Experts of a small language model.
Experts: 6 picks a token, a softmax router.
Below are experts of layer 8 (counted from 0) of a mixture-of-experts language model. Rows are named router (the router's row for the expert), up (a neuron's input weights, with its number) and show model dimensions 0-255. Each number is 128 + 32 x the weight over its row's rms, rounded and kept within 0 to 255.
After each expert's rows: "mostly gets" lists some tokens that are sent to it at least half of the time. This comes from a sample of Wikipedia text that the model never trained on.

# expert 28
router [122 129 176 127 131 102 139  89 118  93 183 195 190 118 156 153  93  96 127 144 154 195 145  87 153 119 101 174 108 154 124 120 120 127 147 130 119 142 114 102 122 109 188 119 158 129 117 176 113 105 191  91 158 135 127 204 165 132 125 104 167  96 110 111  65  98 132 145 126 178 130  98 154 147 157 112 132 131 112 138 183 165 103 138 141 120 189 177 140 191 129 147  99 129 112 143  91 164 117 126 100 137 126 137 123 139 129 102 105  93 164 168 145  14 120 125 125 198  67 111  94 123 128 114 113 135 125 140  72 109 132 102 165 160  93 118 115  83 176 112 174 146  68  92 103 156 147 142 176 187 115 118 165 181  94 110 105 138 192 117 121 123 178 120 141 195 102 120 147 108  80  94 124 130 103  98 159 100  85 139  38 103  93 137 112 168  62  56 121  91  95 164 107 132 120 164 136 133  73  58 142 135 185 132 173 140 110 136 155 157 180 120 153  79 157  82  77 110 145 100 135 108 135 126 142  71 150 109 141 149 131  75 113 120 125  72 138 203 134 117 116 123 185 151 124 101 170 101 124 160 126 124  88 133 126 168]
up3 [169 129 117 212 155 103  95  97 123 106 151 108 182 116 117 134 134 118 112 204 103 148  99  69 159 109 121 157 132 107  73 156 149 135 142 115 173 145  82 116 162 154 179 135  90  68 104 139 146 128 188 120 143 119 114  41 132 106 212 150 125 183 149 102 142 108  95 139 169  99 122  81  98 134 119 144 188 164 110 159 141 111 123 101 133 154 109 117  99  68 159  97 167 122 109 121 138 138 158  90 120 144 144 140 127 128 156  75  92 140 136 196 127  83 132  71 124 118 121 113 171 126 150 165 143 101 152 107 108 129 135 140 114  60 128 129 116 134 143  83 181 151 142  89 105 118  98 138 125 104 147 101  79  69 117 127 101 192 109 142 200  92 132  91 108  96 139 138 115  80  86 132 153  81 202 154 151 131 114  26 161 152 140 105 163 186 102 106  94 171 159 142 112 121 148 235 179  68 161 140 120 113 132 131 156 138 206 128  97 120  84  95 165 138 151 150 126 102  95 120 160 134 197 119 138 138 133  62 120 172 121 111 119 125 141 135 110 111 168 188  97 145 104 153 149  64 131 113 142 169 139 130 138 124 106 105]
mostly gets: " has", " had", " who", " they", " where", " have"

# expert 0
router [141  75 134 177 137 142 142 141 111  94 107 136 102 160 105 134 177 109 107  46 128 149 140  76 221  81 105 139 154 131  97 131 118 122 155 133 135 146  94  75 140 110 118 106 163 141 123 126  87 166 121 113 114 150 174 135 129 161 160 164 144 136 145 140 136 165 158 164 112 107 174 112 165 174 176 104  87 141 142 201 120 114 121  61 222 138 101 178 134 115  88 188 131 186  93  90 118 123  89  85 129 148 105  98 171 193  88 143 136 106 171 124 110 121 112 122  74 164 163 118 143 163 124 149 100 153 168 128 149  97 128 142 196 124 179 144 116 170 128 104 122 139 120 161 113  92 109  89 132 119 166 126 164 143  93 131 100 133 127  95 134  98 101  51 173 126 111 120 128  76 109 126 172 148  82  94 216 121 120 152 108  81  96  85 133 184  75 114  96  81 112 153 165 133 125 123 135 201 143 109 163 158 130 138 105 187  83 163 158 129 144 111 111 157  71  93 184 122 141 108 161 112  91 143 138 148  71 119 121 163 102 108 113  90 119 102 151 186 109  68 110 108 196 118 114 144 110 128 129 161 103 139  91  95  47  77]
up3 [123  88 177 188 145 112 226 112 123  87 115 105 136  55 123 143 117 130 101  98  93  85 137  94 107 122 113 110 123 131  92 189 191 150 146 118 110 118 105 165 150 117  81 141 166  76 152  93  98 142 189 180 178 108 158  80 153 139 112 110 218  94 142 115 152 148 129 152 160 157 163 167 119 161 114 110 115 146 160 169 149 156 143  72 137  86 130 205 124 124 124 140  94 102 117 151 174 125 146 110 109  93 121  98 106 144 128  69 153 122 111 135 140 174 139 125  94  81  80 173 107 154 156 101 139 153 136 136 150 143 147 165 133  88  80  82 119 116 191  86 101 117 188 136 143 109 132 137 130 135 159  85 142 146  97 121 163 138 136  93 127 147 126 100 150  87 132 141 116 141 137 196 119 148 145  56  71 175 133 120 126  67 104 134 147  99  74 114 147  94 131 127 141  87  95 158 166 115 128 140  93 195 140 139 185 200 164 105 147 130 132  91 182 195 170  91 129 100 145 100 171 121  60 217 127  72 121 110 138  78 135 101 167 154 100  83 108 146 127 118 148 146 138  92 114  98 104 105 138 116  94  84 101 153  88 178]
mostly gets: " government", " York", " Air", " South", " House", " University"

# expert 4
router [125 146 130  99 141 165 177  90  79 133 148 221 163 117 167 142 156 134  91 116 144 204 135 120 162 141  99 124  88 134 111  93 134  95 164  84  80 124 107 106 178 123 183 144 136 141 117 156  95 124 168 104 136 147 120 190 123 178 167 118 102 122 153 117  59 183  94  71 115 151 159 178 116 131 148 104 153 187 150 146  95 184 136 150 144 124 151 140 170 177 140 139  69 150 119 100  93 153 134  62  72 135 145 101 151 138 110 118  89  94 130 136 106  94 172 131 139 146 106 151 137 149 112  89 123 121 125 170  57 116 142 101 132 120 126 108 108 135 112 142 174  81 129 188 131 108 131 118 163 185 146 135 140 137 102  96 114 119 155 117  80  95 148 125 197 186  87 121  83  99 100 106 146 147  81 115 186  92 102 155  91 124  77 102 117 169  68 110 122 144  85 111 146 165 106  81 153 169  81 105 141 191 205  60 121 187 124 182 133 135 102 162  95 184 155  96  76  80 108 130 124 124 132 144 149  41 122 111 169 119 125 137 134 110 138 100 104 160 107  37 150 106  87 165 106 120 115 140 129 159  97 100  99 107 129 142]
up0 [159 177 115 185 108 135  86 126 147 178 178  89 117 118 144  64 160 157 164 141  86 165 171  71 126 110 125 101  94 160  61 139 121 139 143 123 115  53 145 151 154 148 165 138 138 188 133 142 112 165 124  75  89  68 145 125 147 166  71 119  43 144 115 131 153 127 168 147 129 116 129 116 149 138 214 120 100 173 148 104 146  72 130 107  90 153  79 119 176 132 149 160 150 148 130 121 126 127  84 108 150 118 180 164  63 177 166 153  95 160  71 119  92 141  83 103  70 151 132 144 130  81 109 132 119  99 102 121 178 173 167 139 186  69 124 101 179  98 161 129 176 169 160  88  85  51 157 131 117  94 133  86 133 176 146  45 121 169  95 147 161 142  71  45 106 159 102 157 126 203 129  97 100 103 167 105 165 140 123 106 112 144  94 137 126 144 145 125 133  82 130  91 188 128 138 118  90 137 141 144  93 173 124 163 105 109 134  89 109 124 193 116 150 135 115 127 158 140 107 144  86 142 118 150  90 134 157 116 131 131 115 110 130 121 155  93 102  74 124 149 143 120  84 117 120 146 110 169 158 134 151 155 124 144 182 168]
mostly gets: "),", ").", ",", "\"\n", "\",", "\"."

# expert 30
router [120 140 137 141 120 165 174 113 120 136  92 149 126 158  89 173 124 135 100 152 139 127 134 102 149 129 138 171 158 111 160 110 125  88 128  79 172 126 151  82 118 132 137  81 144 120 103 133 111  68 146 175 139 172 175  95 159 137 157 168  81 112 107 142 142 106 146 174 103 154 175 160 104  78 127 128 110 190  93 158 120 115 103 114 162 165 169 196  94 211  97 139 123 131 126  92 173 123 138 104 236 161  98  49 152 156 142  62 135 135 182 124  94 126 113 183  61 147 137 213  77 114 159  75 118 184 168 157  96 117  89 123 119 156 120 121 101 113  98 105 101 142 101 106 124 114 117 139 169 179 156  98  91 191  52 127 104 143 163  96 112 113 145  95 190 132 173 129 104  59 110  81 127 110 133 146 164 107 120 182 104 129  92  91 150 114 100 135  82 135 145 182 139 104 132 152 144 169 128 108 116 143 160  97 104 158 134 204 129 130 219 131  89 160 148  98 100 142 116 130 132 147 126  85 177  97 121 119 136 145 119 108 100  66 192  67  82 128  97 139 121 139 125 166 108  84 106 123 131 142 130  99  89 155 125 122]
up0 [116 155 133 109 110 133 112 111 104 145 121 145 198 157 109 187  84 142 115 103 133 137 109 186 119 104 140 148 219  68 139 125 156  85 110 121 152 160 102 121 102 110 136 100 113 136 108 199 155 155 143  84 138 186 208 126 181 150  98 137 180 133 128 114 183 163 155 176 108 130 151 188 146 100 119  65  55  46 139 129 133 184  85 126 159 139 153 125 106 155 173 175  86 105 127 124 109 168 113  91 126 105 136  67 124 149 111 195 198 105 132 151 115 131 201 204 101  76 147 156 122 126 128  69 101 143 131 108 135 137 132 101  87 153 123 106 135 154 122 127 168  99 109 120 163 111 119  89 132 187 129  72  72 145 149 135 107 113 100 142 149 105 168  88 110 105 120 115 137  65 160  93 146 119 123  82 122  91  99  75  87  84  82  92 158 113 151 102 209 127 160 117 124  85 115 131 133 115 177 140 122  78 116 110 143 157 126 179 140 145 154 104 139 141 146 110 109 121 108 111 114  61  88 117 157 126 130 149 122 148 170 151 172 175 108 189  78 101 119 125  94 154 114 158 104 157 161 109 127 162 176  96 178 106 176 109]
mostly gets: " c", "idae", " species", " l", " n", " sh"

# expert 22
router [112 103 122 171 173 171 115 105 124 112  75 152 155 195 124 107 148 115 137 136 155 101 168  86 118 128 147 138 112 129 108 148  94 146 156 121 103 121 120  79  94 153 134 122 149  74 108 184 114 129 142 137  80 131 137 131 138 175 144 144  97 133  83 147 128 153 114 100 156 176 175 147  99 133 172 103  97 170  73 161 122 141 134  80 187 179 142 198 151 149 113 179 121 180  77 119 108 133 121  89 171 175 137 129 142 195 140  90 110  94 142 139 110 117  76 162 123 111 103 147 124 125 122 136 159 131 185 143 118 107  99 130 168 151 161 118  89 127 196 112 183 114 121 150  42 105 118  85 138 190 215 103 128 106  73 111 161 118 176 109 128 115 144  37 130 138 200 103 141 150  47  47  92 135  74 153 140 131  76 112  97 108 167 162 123 140 120  53 120 127 139 156 155 132  71 169 119 136 115 102 133 114  89 158  87 220 141 163 142 162 147 133 130 136 105 143 129 136 138 100 109  99 159 175 120 167  66 137 101 162 133 141 101 105 181 122  93 132 139 161 114 162 141 140 152 110 107  55 108 107 117  63 128  93 102 118]
up0 [183 109 163 181  85 138 121 140 125 125 153 126 141 139 112 149 131 116 146  94 145 126 136  93 129 185 113 132  47  95 125 140  97  78 120 115 146 139 100 105 158 115 127 161 176 145 175 113 141 132 134 109  45 144 138 189 149 152 113 183  51 133 172 107 131 154 148  90 165 139 147  87  90 147 152 100  90 135 160 128 109 159 143 193  81  86 158 153  85 113  77 131 132 123  61 140 127 111 184 146 150 156 142 128 164  87  63 133 150 175  73 131 106 118 140 183 167 148 117 143 182 142 147  98 130 121 133 102 151 154 163 120 178 152 153 146  94 142 191 101 156  81 121 113 179  76 111 152 120 194 140 138 130 176 158  97 130  76  86 131  90 124  82  71 139 128 155 147 103 155  98  99  79 184  65  59 117 117 109 149  92 126 102  91 202 131 109 136 153 149 158 109 155 133 125 154  68  86 113 120 128 106  84 163 141 132 168 134 133 117 163 115  85 147 160 120 118 124  89 131  79 112 166 155 181 119  79 122 189 128 132 131 219  97  55 105 120  82 127 127 163  98 126 164  90 118 165 175  99 144 103 137 101 160 172 142]
mostly gets: "ion", "ley", "son", "ville", "ie", "ton"

# expert 10
router [ 97 150 140 226 120 159 100 161 120  91 123  98 113 142 141 123 202 156  88  44 141 143 161  61 170 131 112 165 104 131 164  81  98  98 156 102 158 118 124 119 125 123 156  96 142 150 130 185 112 134 134  70  50 119 161 175 128 142 146 150 147 100 160 125 147 160 153 170 135 157 109  90  93 149 174  82 126 162 131 195 101 141  41 136 102 119 137 152 167 171 109 194 136 176 112 112 130 146 101 103 156 117 119 138 162 214 114 128 125 128 115 126 115  87 102 110 106 120 160 125 161 198 191 164 114 164 133 119 169  94 122 114 194 120 130 153 141 155 129 170 170 122 132 105 118 115 133 124 131 175 140 123 185 156  93  88 104 102 169 103 120  71 137  68 149 131  95 119 106 113 104 110 141 138  84 116 174 114  83 167 109  85  88 104 148 172  78 105 139  97  75 136 154 160 108 150 111 146  63  89 216 149 118 119  88 161 108 170 143 120 102 133  68 119 126 111 133  94 107  98 108  81 171 155 155 118 107 113 177 102 108 113  98 113 127  96 141 210 123  91 175 129 169 152 116 137 137 110 144 168 117 121  94  88  70 116]
up0 [151 174 106 111 133  68 125  94 102 209 104 142  71  64 167 154 110  94 104 164 164 110 130 138 102 104 140 153  65 132  90  90 118 147  90  91 155 123  88 154 108 141  79 179 161  98  78 129 119  71  88 188 104 154  77 157 102 136 148 155  90  99 114  45 150  90  83 185 119 174 142 183  80 131 140 138 175 133 182  89 153 114  99 134  81 155 183 157 142 103 132 153 106 112 176 112  63 136 107 156  96 136 129 130  48 158 125  94 107 140 165 140  75  86 113  90 165 127 139  81 137  95 103 101 143 159 129 103 155 124  96  94 168 140 167 135 115 129 178 151 183 133  98 153 120 159 103 128 170 109 128  70 152 124 162 132 153 126 152 127 133 138  96 143 102 113 115 106 162 125 104 107 150 160  83  91 194 138 114 148 175 161 170  96 112 104 146  82 167 131 166 173 180 171  86 161 183  90 157 110 146  98 116 111 134 124 155 156  95 103 148 182 116 171 183 103 134  81 177 132 155 177 138 179 166 149  93 128 157 122 152 163 175  89 111 127 130 156 141 121 139  82 131 169 168 104 106  86  80 130  89 123 144 156 131 126]
mostly gets: " time", " film", " game", " work", " album", " years"

# expert 19
router [107 124 129  97 193 183  81 127 130 141  98 124 149 144 107 178 156 157 147 101 142 106 117 182 116 117 102 132  34 158 138  97  43 118 143 119 143 136  70 128 245 131 116 134 166  86 109 115  95 151 154 171  98 187 185 189 186 162 111 102  50 121 136 155 114 151 160 169 136 171 161 156 129 137 124  88 143 143 107 149 131 164 117 134 176 136 196 157  50 108 103 141  83 103 141 125 101 150 111  81 134 139  28 125 171 150  92 105 117  99 120 167 150 172 108 117 155 154 153 128 123 107 106 187  88 134 126 161 119 114 134  86 142 162 154  79 133 179 173 139 191  90 162 133 138 125 164 112 130 140 165 166 126 115 138  82 130 122 145 180 142 119 106  57 174 159 131 106 136  83 120  94 122 135  93 163 143 161 130 150 101 119  96 134 155 189  71 138  88 127 108 141 125 147 108 121 165 152 109 100 106 195 212  96  90  87 125 124 167 135 103 141  60  98  99 140  72  76 136 144 128 101 122  92 131 111 101 113 171 132 132 118 124 113  86  93 159 157 117 161 128 134 124 113 134 167 133 169 126 144 110 114 109 141  98 129]
up0 [211 103 107 146 185 207 121 123 118 141 142 144 189 129 127 113 128 151 101 120 112 105 152 130 175  94 142 167 143  90 163 136 123 139 134 110 103  98 134  93 156 101  97  88 135 103 109 116 107 143  97 163 170 159  95  93 138 187 129 129 181 147 135 111 149  88 169 163 101 156 173 141 100 134  87  68 128 129 126 151 145 143  90 128 153 156 123 180 121 139 116 155 101 132 134  55  93 115 157 194  97  62  78 170  79 113 118 133 102 172  63 131 110 142 171 122  77 154  73 134  61 105 127 103 155 138 112 174 161 195  79 123  94  96 115 111  74 124 168 149 141 116 120 152  62 108 125 122 131 108  88 126  86 138  98 145 120 145 149 133 142 133  85 172 142  96 122 125 142 138 108 144 144 112  88 179 169 104  97 171 121 110 130 126 156  88 125 129 152 133 145 120 210 125 134 134 153 138 155 192 121 129 105 134 115   0 108  99 186 173 137 172 117  60 138 119 117 131 120 169 109 161 145 162 108 125 161 143 158 133  82 132 126 213 115 114 183  88 125  80 107  70 133 188 167 152 151 101  76 146 130 131 121 137 171  88]
mostly gets: "′", "%", "°", " −", "″N", " km"

# expert 1
router [115 149 178 120 108 108 142  79 131 158  93 121  87 128 104 165 140 115 109  98 144 143 116 107 133 101  95 120 139 108 119 135  95 140 179 130 127 155 157 136 119 152 189 123 157 103 116 163 148  98 110 116 150 150 106 137 135 137 138 171 112 155 142 154  89 112 115 140 132 151 134  71 110 121 173 145 109 207  93 177 158 141 136 135 136 153 153 121 138 131 111 137 102 131 145  73 112 169  77 123 151 158 141 124 128 114 111  95 119 104 142 143  70 131 113 152 142 218 201 152 120 132 138 130  70 130 163  72 146 132 105 103 149 124  91  82  50 128 159 106 158  52 135 128  99 156 192  64  98 167 128 138 155 142  66 133 119 122 165 111 114 148 150 149 146 154 160  77 156 176  71 125 164 150 175 128 150 119  54  93 116 123  70 104 101 150  95 131 139 111  68 103 107 132  99 109 206 169  96 100 162 164 219  85  84 172  77 148 166 153 162 170 129 109 214 124  61  76 146 128 136  90 119 110 182 136 137 120 156  96  97  94  60  71 187  93  93 142 162  72 143 147 165 132 121 140 175 163 100 125 141 138 108 134  70  91]
up0 [137 117 157 169  88 128 113 164  90 102 134  68 108 134  98  81 164 101 127 106 151 160 133  70 172 140 171  91 140 134 103 114 154 171 129  78 126 156  67 163 177 129 117 180 130 112 113 175 167 101 150  91  68 134  85 152 109 154  83 137 172 129  65 119 179  83  89 138  99 108  92 134 108 182 168  92 143 126 113 167 105 109 119 175 118 152 179  96 131 133  98  74 137 166  99 123  51 147 106 112 129 144 166 145 153 210 192 141  99 192 205 166  96 106 164 120 156 130 112 164 141 172 118 118 116  95 101 153 170 101 151 111 143 161  66  59 133 111 154 128 115 128 142 142 146 117  99 102 104 111 151 104 188 168 189  48 108  85 102  91 160 161 138 142 141 150 205 130 166 159  42 179 138 146 128  92 109 174 135 123 145 122 121 127 142 127  73 131 158 136 151 101 166  76 139  90 123 141 125 106 107 106 111  99 104 122 167  65 127 164 119 182 144 145 128 103 148 117 114 118 149 127 141  92 160  75 175  96 110 106 131  94 199 149 168 149 159 168 172 122 107 104  92 113 140 159 151 125 114 124 132 110  94 145  93 111]
mostly gets: " \"", " be", ".\n\n", " which", " un", "_{"

# expert 6
router [103 125 180 117 196 185 103 155 101  64  70 172 157 161 157 159 176 101 139  89 142 132 162 151 150 118 121 105 119 122 143  90  90 100 177 137 143 142 123 102 113  51 164  83 153 116 126 141  29  71 125 142 127 130 137 167 121 142  98 170 119 118 114  93 167 137 124 154 103 136 120 126 140 138 136 124  80 169 108 111 187 134 107  92 140 140  95 192 160 114 104 150 120 149  58  78  84 155 152 104 163 132 128 162 173 198 174 147 134  65 104 142 123 102 131 138  81 140 136 217 158 149 167 103  95 134 168 182 105 116 126 146 148 153 137 154 101 124 211 132 107 120 111 207 108 129 119 147 126 191 173 144 157 108 143  63 159 134 126 141 123 124 165  73 141 132 138 129 134 165 124 124 112 123 103 103 139 133  98 116 147  91 118  61 159 145 174 111 110 157  81  96 176 139 124 137 125 139 107 164 125 121  88 124 127 113 144 134 159  97 142 140  69 152 165 119 122 113 148 133 104 100 129 152 229 143 126 100 150 145  99  81  79 130 150 148  63 137 135 114 152 130 162 224  67 182 116  83  93 137 105 117 112 138 105  66]
up0 [152  77 164 123 177 108 132 130 134 162 162 158 171 141 189 157 160 112 109  81 107  78 127 173 157  91 147 156 216 102 131 129 104 107 108 147 103 151  60 126 163 160 163 207 141 164 119 154  92 144 167  80 127 106 100 141 143  69 136 149  92 132  71 150 165 129 111  87 106 168 199 138 160 106 146 181 138 107 113 168 172  98 130 113 141 193  84 130 124 161 148 122 119 113  79 108  95 147 127 118  99 149  90 150 181 125 163 105 118  77 144 103  61 167 165 112 118 132  76 155 160  94 106 151 136 106 121 143 155 172  78 159  95 146 149 165  91 135 120 134 180 114 107 130  90  67 109 145  90 113 123 109 122  95 173 134 167  69 144 151 126 172 151  95 121 121 122  74 108 136 133 137 158 136 180 108  86 127 138 103 144  77  99 103 168 119 159 152 152  80 116 138 200  99 113 127 137 151 104 111 108 166 143 164  69 182 135 154 126  97 180 142 145 159 149 199 104 137 102 178 159 126 165 145 109 120 100 107  86 133  96 123  95 103 151 150 121 116 136  51  72 100 164 158 110  82 120 119 163 165 117 140  61  57 112  67]
mostly gets: "ator", "ant", " President", "cher", " Carolina", " General"

# expert 20
router [137 116 182  96  98 139 100 114 107 152 112 121 137 106 184 136 176 149  95 113 130 185 139  90 143  81 109 163 181  60 139 124  93 175 158  94 159 116 167  97 170  90 133 100 136 121 126  84 113 104 155 129 183 124 123 111 150  99 157 111 139  94 116 139 143 149 113 169  80 151 152  81  94 191  94 144 109 112 145 132 200  88 113 153 143 108 124 117  92 131  94 157 121 169  99 109 155 160 103 147 141 142 104 123 136 201 162 107 154 120 180 180 146 151 134 133 107 205 127 155 142 118 181 113  96 100 153 164  99  78  95 158 150 161  48  80  63 102 199 168 114  86  85 141 126 100 151 115 128 117 109 124 124 131 110 112 139 139 144  69 136  76 137 182 149 223  88 141 148 109  86  84 161 131  89 133 189 123 134 144  97 101 111 109  86 136  93  80  83  70 151 200 165 164 142 155 164 155 156 121 120 170 159  88 155 122 100 135 138 139 110 117 139 212 147 141 108 116 126  90 161 118 113 109 155 192 104 130 129 173 119  82 137  64 148  91 102 123  97 157 136 156 174 147 120  86 143  66 122 133  87  62 115 130 113 101]
up0 [139 124 196 112 120 162 148 145 117 132 169 109 136 115 116  76  89 127 133 108 137 119 132  60 166 110  91 108  88 100 201 132  93 132 158 120 118  92 143  97  80 110  83 207 110  80  96 172 176 157 145  87 108 126 166  99 192 111 116  84 152  91 151  86 163 124 101 154 151 170 108 166 136 154  22 105 165 151 148 208 129 135 160 124 146  78 172 160 119 141 114 172  98 104  96 133 135 139 115 138 128  55 118 150 179  94 156 153 182 136 110 120 172 114  75 141 136 120 120 116 125 143 173 121 179 147 124  83 230 129 142 128 148 104 160 125  68 108  65  79 147 134 166 151 122  99 158 143 138 166 171 121 109 140 153 131  84 114 131 117 102 115 136 121 101 184 153  78 124  65 134 134 193 130 106 135 113 132 134 105 150 151 125  92 184  97  97 114 180 186 128 108 216 119 136  71 160 107  94  72  87 122 116 122 187 171 102 138 106 125 136 141 107 119  89 155 154 133  97 103 175 103 164 141 119 145 129 140 128  96 158 110  85 129 138 113 135 175 130 134 153 182 161  56 135 108  95 182 108 151 129 121 119 123 127  88]
mostly gets: "==", " c", " Ph", " pre", " ex", " co"

# expert 12
router [140  99 113 166  98 147 153 152 129  15 164 141 138 131 132 172 127  72 163  57 132 104 123  56 118 101 132 177 123 132 145 128 102 150 180 142 151 138  65 104 140  93 131 119 165 132 121 122 133 135 115 144  97 155 118 145 133 151 183 104  69 101 176  80 109 153 165 155 154  94 129 108  38 148 168 128 136 170  92 139 138 119 110  97 170 147  82 166 120 133 148 171 100 185  77  93 120  87  78 165 196 157  71 100 146 128 168  92 147 119 130 182 134 181 178 120  93 158 140 105 181 112 166 118  89 146 143  95 176  18  95 174 102 181 100  96 142 128 189 142 169 101  74 137 122 121 129  83 136 169 138  94 151 136  98 107 133 105 133 104 126 145 107 120 101 149 137  91 126 105 124  85 118 126 102 157 214 153 100 120  91  93 124  89  93 170 127  85 129 177 168 150 151 141 111 157  88 170 105 135 160 144 127 112  88 120 150 133 171 156 164 114 100 150 129 106  84 154 169 122 140 124  97 165 161 154  76 112 134 152 110 115 124 161 127  96  91 131 131 104 180 163 178 152 100 154 119  79 130 151  71  98 142 138 170 109]
up0 [146 103 101 144  87 144 165 155 118  70 101  80  98 112 103 174 113 111 159 119 180 134 108 102 111 115 117 129 131 186 110 115  94  93 168  82 116 100  96 110 133 169 124 121 148 108 118 114 140 175  79 146 139 160  36  96 141 147 126 120 126 157 124 125 150 114 175 160  99 108 164 133 184 161 162 135 145 190 175 171 133 160 143 106 160 111 115  78 137 113 165 167 136 113  94 123 100 124 159 124 102 109 143 109 113  66 188 152 158  86 142 166 179 141 130  73  86 140  95 146  93 110  52 143 139 124 119 142 194  89  69 119 130 144  75 136 100  67 171 135 159 124 130  77 142  84 118 214 167 137 173 124  81 107 167 126 128 153 123 126 122 136 133 139 106 121 108 173 107 104 134 150 133 132  86 130 158 163 135 170 119 154  86  49 156 161 102 156 120 139 157 138 191  98 130 144 108 145 166  95 147 165  97  90 149  88  89 121  98 133 123 133 149 185 176 188  66 191 181 167 129 133 138 131 175  71  71 168  88 143 146 164 143 105 115  63 112 143  89 108  75 197 111 131 122 131 103 174 162 198 136  91 123 120 114  97]
mostly gets: "et", "ot", "age", "ular", " game", "act"

# expert 11
router [ 76 111 144 111 148 156 157  89  81 122  80 163 155 172 173 172 120  94 185 157 142 124 171 129 163 132 121 161 149  98 114  97 139 107 105 117 117 126 118  94 145 117 158 115 187  88  64 132  68 102 185 110 148 142 147 106 169 141 145 130  78  83 101 136 116 120 138 118 117 133 145 162 127 127 141  87 142 114 131 119 172 126 169  68 137 191 132 111 113 152  87 174 125 141 123  82 122 174 187  56 115 182 110 139 191 194 163 138 116  68 127 111 129 130 133 141 157 106 112 172 140 100 100 147 117 132 127 149  80 127 110  91 138 155 135  97 108 121  99 144 194 168 147 162  98  96 154 105 163 148 116  79 123 134 104 119 126  77 139 165 112 148 144  96 121 154 179 103 149  85 133  85 137 157  90 193 166 100 151 133 105  79 102 103 138 188  74  82  90  76 137 166 194  93  61 182 132 178 123  63 110 129 115 131 136 154  80 167 172 108 151 115 127 148  86  89 154 138 129  96 169  94  68 180 185 119 105  60 120 171  64 151  90 143 134 130 113 108  93 141 104 134 182 156 142 110 142  74  78 139  84  94  81 133 118 107]
up0 [181 133  98 142 159 118  97 113 116 114 110 132 136 138 160 159 159 177 124 115 100 110 210 106 145 165 106 104 175 103 110  94 134 104 146  71 123 140  79 105 124 149 106 116 174 159 106  58 143 142 126 140 131 128 136 130 125  95 161 128  69 107 151 131 174 156 153  69 114  86 157 179 154 134 120 136 171 147  88 187 131 126 124 155 106  76 146 162 117 113 180  94 126 149  86 128 118 158 142 121 132 144 159 127 169 183 110 171  55  86 140 138  99  92  85 103 127 137  79 158  68 164  86 124  63 125 147  97 181 161 147 125 140  62 101 121 103 160 104 149 187 223 136 129  93 101 161 139  44 139 148 136 134 129 137  87 139 123 192 138  62 133 122  80 147  80 119 154  90 107 137 180 164 155  71 161 129  94 176 155 126  89 101 145 142 156 127 129 133 193 137 186 159 148 145 123 127 111 138 136 105 148  99  72 152 118 185 171  97 121 148 109 141 104  85  90 105 113  50  99  92 168 142 118 208 114 121 133 118 121 110 145 154  98  87  99  72 145  95 167 150 118 176 131 146 133 186  88 149 194 171 142 105 132 111 133]
mostly gets: " John", " David", " William", " James", " Smith", " George"

# expert 7
router [105 170 133  90 163 152 143 103 120 178 104 142 170 169 139  95 101 177  99 146 135 129 224 158 146 131 152 124 107 131 109 110  57 153 141 113  82 141 134 110 207  72 139 156 121 151 123 165 115 150 151 154 101 136 181 159 100 124 141  73 119 111 141  99 116 160 138 182 147 158 132 158 140 142 112 114 158 128  92 100 147 129 101 164 126 180 188 111 105 149 134 177  71 111 107 159  80 144  49 120  86 127 100 161 137 138 111  96 178  41 132 149 139 101 105 171 100 125 146 140 160 129 166 104  89 191 108 141 115 112 103 125 122 160 140 123 151 121  82 148 144 126  44  79 132 103 166  73 173 146 175  96 150 212 103  57 163 123 107  65 139 125 135 126 160 142 138  83 156 121 113  60  79 143 120  96 197 118  87 139 131 112 108 122  92 192  66 136 110 113 123 185 142 126 103 102 125 113 124  69 155 120 146 112 156  95 123 121 198 138 143 173 122 120 136 154 165 109 168  90 126  87 137 170 102 118 113 135 151 158 130  73  67 166 125 111 140 179 113  94 184 147 170 185 115 122 112 135 168 170 102 106 130 121 108 106]
up0 [190 143 124  64 134 159 169 123  88  90 100 155 148 192 148 100 190 199 127 120  74 128 156 125 117 135 134 121 146 122 130  85  92 156 134 166 171 169  72 104 130 116 120 153 112 108 119 170 168 117 135 138 129  68 119  63 144 109  86 191 137 121 100 123 129 133 128 127  80 141 155 105 139 155 151  73 132 121  72 101 137  77  47 104 102 127 178  99 105 125 127 152 123 158 140 118 112 108 121 118 133 161 131  83 151 120 105 135 142 125  98 106 157 101 105 116 170  92  95 161 107 124 118 124 151 155 114 143 224  99 114 157  86 118  82 142 130 163 162 106  82 121 123 141  94 133 179 159 104 124 156 124 156 149 142  81 103 132 127 125 143 136 123  81  99  92 142 131 141  98  97 155 112 136 145 145 105 117 130  92 110 186 117 148 102 114 102  92 125  80 144  86 199 180  70 114 162 115 146 134  93 176 136 176 184 190 189 150 154 111 108 204  91 116  88  95 159 183 203  86 145 129 145 117 128  96 162 152  73 124 138 138 156 115 129 185 127 172  92 203 107 178 135 112 203  80 119 135 137 158 173 125  75 134 187  61]
mostly gets: " —;", " made", " became", " released", " As", " won"